Below are experts of layer 3 (counted from 0) of a mixture-of-experts language model. Rows are named down (a neuron's output weights, with its number) and show model dimensions 0-159. Each number is 500 + 40 x the weight over its row's rms, rounded and kept within 0 to 999. Numbers have three digits each.
Before each expert's rows: "comes before" lists some tokens at least twice as common just after its tokens as in all text. This comes from a sample of Wikipedia text that the model never trained on. Tokens count by the router's weight.

# expert 87
comes before: "0", "1", "9", "2", "-", "8"
down5:515490474496512514479506505553595511449498507510508438481478472491502451570494517522545450448496497515562460520479538495545546461544485501447434564582503553496544510494368553498491527551582516431483493500480477554443483483552528467448504506425491453487529513541524517486549483483470572442480509472456533481521531452577450549407509471537529456479474531524503566499452403517509522526499465449492492531448433476546532534469520461508425498514456524515529475490584491559512584497467448
down6:491451443479512428510478515481501517497491508456526521458596490382501512507496579413475452431487580559466505497494493520478505505444473522467539562538432456474503554449439534487491460533409462486588523580520564524549499507459500519436594542501464465535565523516486518517535447511559506502536544542494484502521593480492489488475433492485550478511483484485530514443514498538478472580508449595477453537538491502462455532537468561491519490546461491475431514501516525487465533494463471
down7:459425582496478459548523567461458520443495538528437545463498516503410559490485563483486554523508508498559576489538483550486416531451490437491505445517486520587420468518556454475466490489476496498511455509472519495539493532445480485401450454554502512572470555558526549458499461554488506484563478486483517531505444536476435596472527486541480485487470513505515504516535527513483494486448496531510513534518523523518619463513534453467471520444456490521429439579488461530464533528488559

# expert 37
comes before: " and", " ", " which", " the", " but", " he"
down0:456479517510499502436518502468464485534388453541496491568457532509558528504462557482464515485528435550591500477454592496584506497433511487447519506564463522449498484603494515483484463569458456488508507484494493490482501520531415477558529534445536459554528507511507479494544467458538531427525463436576484529479436617499510514535596530498477437511526480504529512458491510548479492541480519467504493481453472520520494465552471449537547422563520540528476450473458529519495473461537446
down1:606521509483495503403546493509490491535599508475536478455460467523521444450522527500583429543516480499496495523580455449495513503516538504518436539485502487443515538544496501470512518478527453483530445452535567459503443507522508520582576480528525473477476473421433471575511497495486523484447533485503589491444524465569449406491455515504515462533550563508583460492487517568585465479499431524455461464565485473477528549503501445475544433476504487524486535470495525532468538449502515
down2:545615508531496516546559511547526501441480488522544489526499511517481460537560498446452457499508523494480516535497470490511485396474570453515523564518493465480556399480518468496463508494466560457519471505479507567568486471563558499506454510569455495536557487513454529524484501599472445494465555459546537485447442479456541440505554556450490470565562514536499485534505491446486538450488523450489420530487548438438489454467418492514499522421564520501489529475532481511457523542435472

# expert 123
comes before: "ed", "ing", " to", "s", " that", " of"
down0:500459505389515540606531499574512418498506443469532486487559590505526514578508454479507533448503499518479529488493491560482569496513516499542530463497457502486496508486488540449518476507494475479447444532514431486491506417581425542519505589497487493501521527597594509444537543460487443470524512476466476447414520486596505521441519491447500439548575501499501469499509514521495524525494475531522438497484519410445542572487511507539514470507501498482473492470480533440532490432485548
down1:446499524523554483425455485480548585537462437471530509504535530496525512533506543497559540506561521399495573491579551568552519486528462527575513522508491495416518522470447462487505522467533457527467413483487527507458494471491440421527411507472453525521509476464497555447506575547550493475450500458476500507492487553516521472500485528527549545458445512471472499488540478512471481503510461421563558473508498545583464567507487466498586468549508547489503473459534453431487484507405454
down2:488473475481514483536503418554479467519492564517427515534489565499590443557436501537472538550533543511508485449478498554500487580511522457493483518480483456514463514500484527517443474565475535506430506524452553459439613457480517494444514457528506581558468497434475503539522501508531483483510524504514526492568487495504497548613477496562522489453414526533547503555441472451495512490526579462449440537542469402503462463509490433495481526564456447439572503484453474505494493490522511

# expert 31
comes before: " the", " and", " a", " he", " but", " which"
down0:480480453509534456509520562494511452539590497462432540434504503528501528550484527532506523485520500458507573496423578512515521428487490452484544514433447550481503490490432502547547539491480564490486478504511502538468501511398533480519491507476491432427446485480486489557568473554604439478493534503514421502556481517558454549485509510512456470568462549480488503425518514473559493420521581549502439487580490532480488508545501470504476542554461467486542488495480542547449544458434443
down1:468568501490597429488596489482506557525501505452419439513559528536549470434397504519493444553531469581474514509519487474481500503540471481609546505473503476468540550533483432528474539546483469464499495472522467523553486466566550526534524445542464505463440458469506459553471557548481526514484529527529483494483505599478451481463481488470477501488490465487527501457511498536460552498477596486441447454508563479465468537515468415423523477552497509461465493493463511502525531583524531
down2:413534531505502479517480495480506457517472536524460508603453568519482486487529451508515414572503522484474496580451431502488495503496522473566483535448458420442516546541490502476486589440554489507511511507540540498439503545572446525521509502499420445549566485513454524474512555526576519459516503542489482545537482521511476498484499564510481509516515525463519516492452558468578483469423531537480527452525473547467522472548496533398469468551470484470486471447462450603444489435471556

# expert 84
comes before: "|", "==", "The", "===", "In", "="
down0:501501480531498530513538531600438471509488470392477613515527455557448431580519543541525542459462551515506514547458490474430486495519518472477451556439486523501453497497562535534476423528542524433442605540512511543490518465488422495627558441511550505502485479514443487448529477483509500535457488487471460507478447542496512463467411506515542502522534507502534512520507521474477545447462448464503469484487569527564509526470446451541500508477544477515533460435500519490512454520527520
down1:540475583465499433506486507525540494522546526539550526491511482512473478539561463522512464395487491499497414444528541541492519505453542560558447607475508513465511506542541537438458541519507513508493501513457507471507489575513498467505438466555464388586492504471460493470443511493519499571451612436483461507461458554469487500455479528452554439507550503461529487515544448511517510532524405459484463547482479500498484483471557523451544535453577522509531513479507427489531428524533507
down2:412480465460520466469499438508553529489493510526568475431521447498456543544513468496451536477480593500489575490484576486499445488513462565470494448510588505474468439456520508490494461457370529525512423498434473512481510540492466477420502534464585552498508505511502499512527516475464518497530519482567550477493490514589484524479467566463538521516463520492533458513526498572521502515504524430471521464494399464423508531480534512521496537533531587586517553506494424480518477485555538

# expert 97
comes before: "0", "9", "1", "2", "8", "5"
down0:481510519520490520514460465481559547525505462408567531446531493523538496486400500522563454519445469497522531537586540474606490505507498481468490510527503533483461486541528442463456506480508515437542493524565469469537518388538540567402479469490504481503487468483485535505524572517446545480445530591461535511495433501545511460472528443523535472465412530532529487549525556486496490478501522515476509462464498538515493476541499450576459461491481466517496461520382506588483477484441557
down1:491561449416419502475465520460564534531549501521449550493517450577505478467448491550512465562498515508418473528499481457550503501509478525570493483507472544487503396441529546560414584529484521480525525499524426453478429462492562498451607520560506452556510451461481356487487512503507466473485556483567474518552514435466489542473504490552558494457478476521530504516540503487475484521529426517476518529515514516456557577485491553467466505516522464529474508513525498477514525491490485
down2:449462490522523517521510511514560497569513469459462508580525493434558468565463554535486483477468477513518455512617502558497463500451509444495523535557525574503454462429488509489468429495515531506564471547526486452547494422538445449567483478467478547500528493469482506445528501537489525563526492527530567441495522530482510516541526459411523517538462540416459587505485474487465484537456476461525545436508530470535524524480453481485431547474511427572478475426523547471479531462433563

# expert 109
comes before: "0", " |", "–", "9", "5", "6"
down0:416511596476415538486516481457508543498470462431469570505521478498495549527488505437495578517511478499514537540463490571485520514468507442525434502556513515471556517534581548456502393580544542513505534496435505550452390499513485511414531534483503515521436551484520487492519536525484519445492419518571538546481511545558439483511516562509406539483475514511481523548505501445514502490492481463479520496486512495529523482418518438486509475577558521446447496434489484521495533520485450
down1:465533508536466470524535485481478478477447479486502478629483477524528415475498503479490477500474515530546511558451519508510440489498501482547524535554577492492540497484499483448562429461419520470491488449476555530495462496514488519580498573483410589431432427489515501476537453541450534490535501495453504578472484436584559500489456419515504511575479532469490476529492510579432503526483486521467495542505501493544520560487545472579514493405523510466475518479572438560509510520536483
down2:510502510418556502480511584557531448441485531541515493498553407539440522521483511481517544468466546592468529531473439461447480522490535475578507504456422458545473564460523478463439514471550451487486490604520446553542530395487474499473422449489472495537453516534544482526528487470512518518490485523464489517512460541542536506487525521473444486505511473510525552507448579429448521518502427533420433485534520476522441524504495501472518501513542525521553453452566541487546534564545517

# expert 141
comes before: "ed", " to", "ing", " of", " in", "s"
down0:467543519488550500546537505509435504461421476523529478540508530527478465582529499502510576495541557484480410477538494492511474555487542486468483499490563500436573482473487535456478486486495555523577462500608547504512550530526457466526436512478478546496477454504533499513521489492474491482550561527610522457429414514489559529454520434463469503468482409479541523494509476490567492441431505467554464490471534498445519462483489544583527516465474552540555495474447463454554467465420454
down1:474513479544487524526544529538480475495511547518529503442462514412526475447440436452444561493561561520563454515505485457448516530525515516530489425418497555531526455544608547480450529573479481448455481509523499509462478469533460481501512516509445596538508475551530505586510453500471442483583417485415474515504473526528509562563454512450515447449483508461531565474573487521497505568492508573493480449493489453428473560454499469519512484498543506546484507460505544485505480498547459
down2:477460494518525436442512542541475509510453551509494521516405504522496492556533451517435545505498520469526513457546549596541440516581574531477423488552563520542513492496469556501588481486462547469515445425506434562477483551499483393538529466482532415471546510490466459503466457471525506539473501477527452545490507449554449528550482533538521506472528452488548505555462499474506502531501526536459485487457491500510569494438525442441465518555430482602504438450474506515499496491504563

# expert 24
comes before: " ", "-", ":", "\n", " JPL", " UTC"
down0:484516507518527448514526519499572441449581470467438535440492513554531493459570529535424521528485499536502505504547463571457544478475485462506489477474456528486481477503523534489576490532518551487538487451540421601478563480502495451448471488498453472546425482433472484598443416559486477492548551552499461501557514495553520488485481467514452498411515486453452473489520428506518577443537484485501505484494515441522475543499508476493535536549551511501511590398491516533568497504521440
down1:484530492483482541553469489473466550485442457503590466462548515475509473464602511456523540491533546443446432527481487447557519502506504487495435541482490478553501454565547484496499471483555500500479486436519530586474518478444464530448479573503537445507507398498444475441433471468497548492590530440537537470501411568489472456534433517469528495508444634456495485535538555537513486519465504557548519524519520491429510525529460524565511534485456522526504478506559495465518464512515489
down2:474517512563505523457527461475509519432472505456454504496498532491520453469500478504538488483485488518529477506521537517525548461470410513554541489482496564513509512535494515538499457497456478494481473500486518505500509485404477486454505540507584497513477570515464561555534553491441509456457487441497510488503511480572538491453422439520528491547414435563572534540545591412498535453532510505451545493413623543428443528507525471501467375545488461559511501486577514458517485532487503

# expert 134
comes before: ",", " (", "\n", "'s", " and", "i"
down1:505549526415500588516464525561463525471493502523574461560507534501576431531459520531428469542516507519512447472473448502485410466463533473490510495493528512526497494478446429476434443549513563440427531448505539507580553505543473452482456584509544503481527503458440479552499504493547506522523530538508452593515518468518615542514475544530479523496473548517444463465438431442516525486465486472513466504517564460527526449496508545493548437443495463548530556535511510447487472469484483
down2:513453549527487469526531471490554482529511498515536427516511530474405488435496464506490491527455503511446515497575536561561466507478522466487561488522461479503509476550520410509547473476512511408467441540466454484474537492404488536487491502530512478504546473485541588438504418504522521556478462518555396492556515519506495483545501481506489553559389487558551425512591516492524488529490509509493535521559607470511510468557473491480456560544458434495440501479507490459505516487434547
down3:499576529554454532476476500549435517549544498509447480462531465547465496487504497519490505512443566467511531486496498507503519499495514489562506510495422545479558560514487458473570511510464523454473449490415513570480466467499559485459510428482429483508453453475547413515556486407516520602532512595447481529462503506511477645544507512513425488500578515457516461483543521493555489489463515493483588445444578488480493504483528515499548527561451442495447481481481503466512504454492503

# expert 1
comes before: " the", " a", " be", " his", " an", " its"
down14:499467472485500519453451490496488495520505542511539524479409530482555473559484446514527466485513473479511488465560519459530482504507533498581522527522510529493495506539511477520611421466457523531447504504452514501494524508527538557518450399419471536504451445502452519487462489487495486464504550527449492385448457488507552488484498412502506466472420470579524507511427523518530558506608437532453504538481503549460525518501501568518514546480512517438505422493594530555561587539520505
down15:572441484540520529502495464521495562514497600479499513492464507480481460418527522509457509498532462472508436488484557509448506367536501528471449532491457463543499491445437460492563553468482508500522453566499517551481498521397473456425548511469573500529462498528517483464495504525487577526537521452554491520502462505537477503499445473488510470442476510426611504501586545545533478448487528474546512508449501554427476479489588563504512488461495526441523484542572452478485528489510562
down16:504469493564466499452515475426492520522526477555527533531520478504423481396446458504533555451397498501488470449493509495488523450464449498477507508545494505435465556466464503513587498507532494579499498481469470606504539506416483483479529462443554486529454520574498538462524528488485520550520482559567547536501567472509531471527417528552453445464509474529506456515483517520484508496531556538527548481468437499516381542466503492597463537519496536470477543512465460500487553444544566

# expert 157
comes before: " ", "1", "2", "-", "′", "°"
down1:504530468506499570591506519564539454510442495505464438460554503517525482474487440509533475495492485523474450457513502451505494575582401523496446463544491547436466582523428539511524510520536532476541541574504534518464512553502555482459502562461436539522536502500463502394519483472485469449440550522526541519565455474474554512501453527502518523526375488446477495532467490518580546512490484440526511500430498451507498519471561396515472528500489498507475486454575539474495528455525498
down2:433414504491540473457537503569472536502442511489492443524502540463508492520423523436507498504490472494469506522410514508508514417508469505529467517570408636551531489490550509457555494551480500548521422452535558532495476423502502515616481475430485462532464483474494506482485462511577481528517491556486498482527415514474489507540547503524485503549542505488512469476454549523490418469499531491540524435512514517598453503433525563524517462526543476490532561492433536540529470502525497
down3:432433495542480559520442460502464512502497503509476537458523488432518465537493454446505528501490472473493597517474503513449521481507457469530496556533567571490578514476501503521468480472416502542475468522521457450500480530525520447576544480475498494506456504533555470499537533459442512534490570415548493499515502532450488442486532581514560418491539521491516463490456483550447509493510541511469418476499486466605390527581531487518453507465556545497514455579482543581465492483483574

# expert 108
comes before: " |", "|", " |\n", ":", ";", " medal"
down0:515491461474574537506533367533458450457445505499577563466523493495534505526507499453455539502521411513520509520548529500468489472532539530491466574519527474456528583502454496449441438539459567457438516469515457518476494452510519550462478518454409477543531490496557575485482464434522491520506477536545526524498506552518509495479483491486513486421499479589531501500583432490486556475461555469449523538483531477480473489446620409514505527582473544508508504504496513512455449492510483
down1:470460532484485559523558457549498547513493509433509499568479509416492494455523479481578501463491575510499477567499499506463532568501502478523539528482523442496488506587424540451479485504601513404517508470528439491429518472470514388440473503480506508527480513490514478513510400452580521553520449520495474511506480531500437518529572536553520550541573425447446456485511557517506442505491492516466519499537509559462449511509483484588475502504485435453530495497553442524551462549510474
down2:475496586452461407516582491554557457495556502459494519529457502529494467462474539472464537457556473458544502433504496456406514454543522512481550461558473469510527452466542563461502473489581460531509428463493566498466490486462548548499512485498575522518536458478519525565487484498493482477531532539617505528484466444426507522477552493510550509513441439528479504413471533522564580539499572531510478487486474506431505475527514563494523477471555408513489531494478451470515446524462527

# expert 72
comes before: " the", " a", " in", " be", " to", " by"
down0:482596511525522487542467466484491469480493455459583489543455470518502534458447457465519531517459496497561454482465577596505483398549528486489525477510477512453439510461521491447567541501546492488523490504496543517537511540505516416398532541444516582575520501481472483503522547541499501470488489503523450503517508443561458489493524553471512504426517523466512474563514507456519474429414581512560497488559432479453494500474476510548549537479440532428561498495569465465479548455549456
down1:537460533467469496508457524545501453415516600495455539440479574498439460471466477474441456557468482489507515488551485604455457531530529544506490506550578526518498467540506451484525507542504540548455434432507572558492519501472516563410469541476487529476457510498539507483502479471415547491505466479549467477450511416490507502518528480486479571459435473459533552512599487542486535542497540515464507527475513436415535516509581527517529521535474525487476503483467406496528557481475544
down2:536446502503536474475426469548528482455482476508464524466498520476481501537476492523462496521558490503524539547476504469419507494515500462507483457531491477479541531539498390427482456560495500506521449593461549598476594551427444469413500512561536553503566485463556491525512511539512475539471505494568489452503483526551508462435482518477539494463509487522573506563512543475508461490502562501500483484511489465345439471536621539485491539473484517504541486529449459494502528479454473

# expert 78
comes before: ",", " |", "\n", " (", "'s", " and"
down0:427590508407563544473544559482518532499499453487501445558371465473537535495477442505450473498487579496506572526520466522510495414481503502477517550536509455474547546465486547465443508489510511611486424441464544478505527532433504475467518537510431529465550452508525541522557485523560553529505449541444489519542588497504412493452466480538522558520430497493519536437524498531510422502484467495463506488509506469452522498459494538536527521463496470491502536577475514523501464486487538
down1:439515460488437528491482448503537531450473555535469483528446544511513499502518511579480514491446578432542482524516559499505445500448482468487482471490506473484517466481487432486512453482468520494566496549462530573554496500579544543393496466532413538518447468538553460505477419530524496569516478502544485470519461533509459443483481526508483438545520498534494478476495504599546521488472574481469547506464575536428546511544545495551506507543506451504484416428569399473504539503540462
down2:496460521502444510556523512467463493516535499485475566556540513544437457479526504503560544536389546480475492458563487553524464582470505512475580472497489503471548517559490451535448482486528485462527459523543509474459492512549468500443557533508521419537599463473518502543569554474540495516461535488515520504468502500475524495467586437450569519515452513490422445483507517488458422518502611491502440491530484471490557512504473478467531477486428498444473501582483481494417472531410543

# expert 32
comes before: " ", "9", " was", "el", " York", "'s"
down0:470494408534469498451439489547425453542517482516483517485494539437537569539440458510460517564535525462506491497519500524486500502535522536446468485504478512468513518518472520612429496483553539474487473534454587518462433462509529436493554463471440531539493499478468473449519505432454501465485545512508465465566463562537495546502469582458496485532507487509535432446468494552482469562515602536545454491512498440523491551547481513496541479489558596427487463592472489550503568527468480
down1:505535496439487488436534589428514496541524471471478476445548505473500557509450504480509395455548545536535476477529498500514464512511471425503535499549469526530511574545492492529513441525502485451437519495507489482521466549480502445438558513523514578522441568504483525485533532540511432446527447540514441569495581423500468497481516552465528466501459515533526499459439583506559576500544537446524519524574511490486508495490479476461426507461478530482442506597457509507518521511433393
down2:486427439499515466518460486506493479597551496496427572541511595489534512523487454462463548416498560475531494511543513521465595476542506506526453489465475514508506530502453541500528550458507561508506490504438528517568425506549491529533451555522523557505499553455546405492474507510450517581517542522451424466439509527553548503491520497479465456574560500511487405540461510490507534551473498490482504529471486463471550468462507487426538394498519453540516459499461457438498546511451478

# expert 121
comes before: " ", " \"", " A", " S", " N", " D"
down0:564517542484484569522542446615491504447464517524491502482568602420511513551447453488542531486545475518587467466483465447499541413524450489523509546455553456465532504509484463547482489493495510483496405498519551506498424513523513445514484504532422504485504491470513503507567451510561511416476443501536498408517445527558489468492500476536503489501514500529514486512450460453514494502463539451515569513540481509484434477526510536518565460541462446601468538455538545451578490485508457
down1:481546478449465561526468590464473504488513460491524512478524554525501525490533492579468421412448503484447513520552418528447392506473560462594481526471510394476436510531485489470509419486563502468504505517449546519483522538499471495473513466442439530474452504562551486471503459519446479471553548555532527488480518460543486571416514464541565503493512540445551508521513526525514450486449490445463519569543520490457569479482513496502489500533531599523493523522549473525537506547501465
down2:495593415562450461523583477486475542504504439483516506494527480478509513468556477452533433457413504521493476493520486574485468543533492548458517486511499508554454508509512491512468521542509507448499491450556566552490527549504545450463472471504511544559576423492472489502483474437502552514458465574534578516490530415492498516487493530440524504489475564470443455506563458516516518518505566546520438480507511524391524512523544477504413521468444475437516482557593485476461539529429461

# expert 116
comes before: " ", "==", "See", "The", "S", "C"
down0:472476526487551565538428478512497516452457442551471446453512503498455468538462455524503517518540421539506509467522509604546500481527481546432483485587445509462418583464506515487468501461602443416480461496510493540529546511545552474454562473477477532509447472534497547521528545487499447517532473552582518465497516567522477433481492523462506567557522499490452473482501594482469468466493595544513500496481514415560469457480545546469519495451545495494484445493527501561454467512497500
down1:460507457621502504597555497520520469460514531530536472466484404524485464506516492470533479552489433529614511530471453478497538519482517479410460483511434532432517471536506494495525506510578471428502467416476529510531519532519536461486506554452484500526521447523509465539477534465481475513545476480493473540535491500449525497489500465487528498533466589484571486492534486560480477429503550491521453491517469496474619529512506523543458455462421460586412447542514517516438556478534507
down2:449482506428493491533541484473446544556473578513516474552389487526564435510551481534461433592490517571484548483453497505467455501558500527511479469480514436536527460469493440469502445477488436507484435469412435519532491502481504481491505470509548533516469462550525531458425470472506525502619532449579589459515481521480578523458459454536506507507538614481537547565528533488467498513519535488504476456524519481511467518453536556506490479545517487499505523518564472480480454462530473

# expert 118
comes before: " to", ",", " of", " and", " in", " that"
down6:529544448444492512462528425505456428475475513576510403475525585504491434476488513520463492531505493552425498550471507462518471482411542572459493496526488561514521505548538540450496547448535503617570499517533424521518518480486473519483488446457480475522479479537514557553509494532484471504522478525431555500541432492524480497464526505489414427502514477536565504481516494524453490410497479541504499464473526512551440576442581517613488499539480490434521504503529475524546534485497492
down7:460481445555552506540561443569512494491470402527506547454502492431486519550535506478547478422537469451491456524496503513513406458540459525530423538544533515470465508457489531501520419523493553508503483579473453521465476482518473516517483572526480485530487474504493622470553554443514466554475478555475549493533447490564439548505550576533505490482518457422471513465488522584498450545524452508543508491469463490478512548524533511529442470499472490466553501438571407461521498518462508
down8:490474510418637538495505473493491560474537484494509467544476504509526580482479509554446522484542474458538494600450462515456506510563605521438460525501456497471507509478480484489516610490526494540497503500558519525512511467444527484424479559453573546484480490474492507516528497408511482442509505492514457538545538547503492590517526563530456544494554493454484495504515485458539486484448462474519458484509439446396550507471469463485566510512455568509479551502444487457521453484462431

# expert 122
comes before: " the", " he", " a", " and", " it", " but"
down0:503484472528523516553521474515474507516431456459517533492501493447468570491478482511440568486566474539455498477507537458500477539529497437436511599466511523499578514493516432451476487526518455528545400506456521483459473591460447586435518509423530505534496449454490486551562484428536473505446550579519532497521578547521435521456503476528494593480472550524527483462520527527521467568496471489479394516511478516465496486503490436525408542461492490493487533524478508515489537553546559
down1:553521470526532515404529479506519492521462569500536485482501505602490489491529515447500415588576519506487506453541486552473490532510468497522493475509470502511498438534446471606535472547515449512476474470479456456463515512484515481480470449523600509483560499467528464537427429559476448593573459452511447479475509541470468482522530518442572483565556489517528484453481615460488489501485500479566500502520420525530471518584520521512539428508506450466465534460485497454501481508443485
down2:504498557476568477545587463458455521544489403530463479419468474437513502476448559463498557538509422549498487458492500545486594465522444473435507561468540478492496478495503537438484504536489459478470520548506444531432482555545515523563464501535533481605512507505503495561476526519506432495435485580515480471564537480530494503431488543436547526491559505480504533526583526491514429505472525548396524541513468504520493485524521499462507485494517505438575498519442487516412490496529465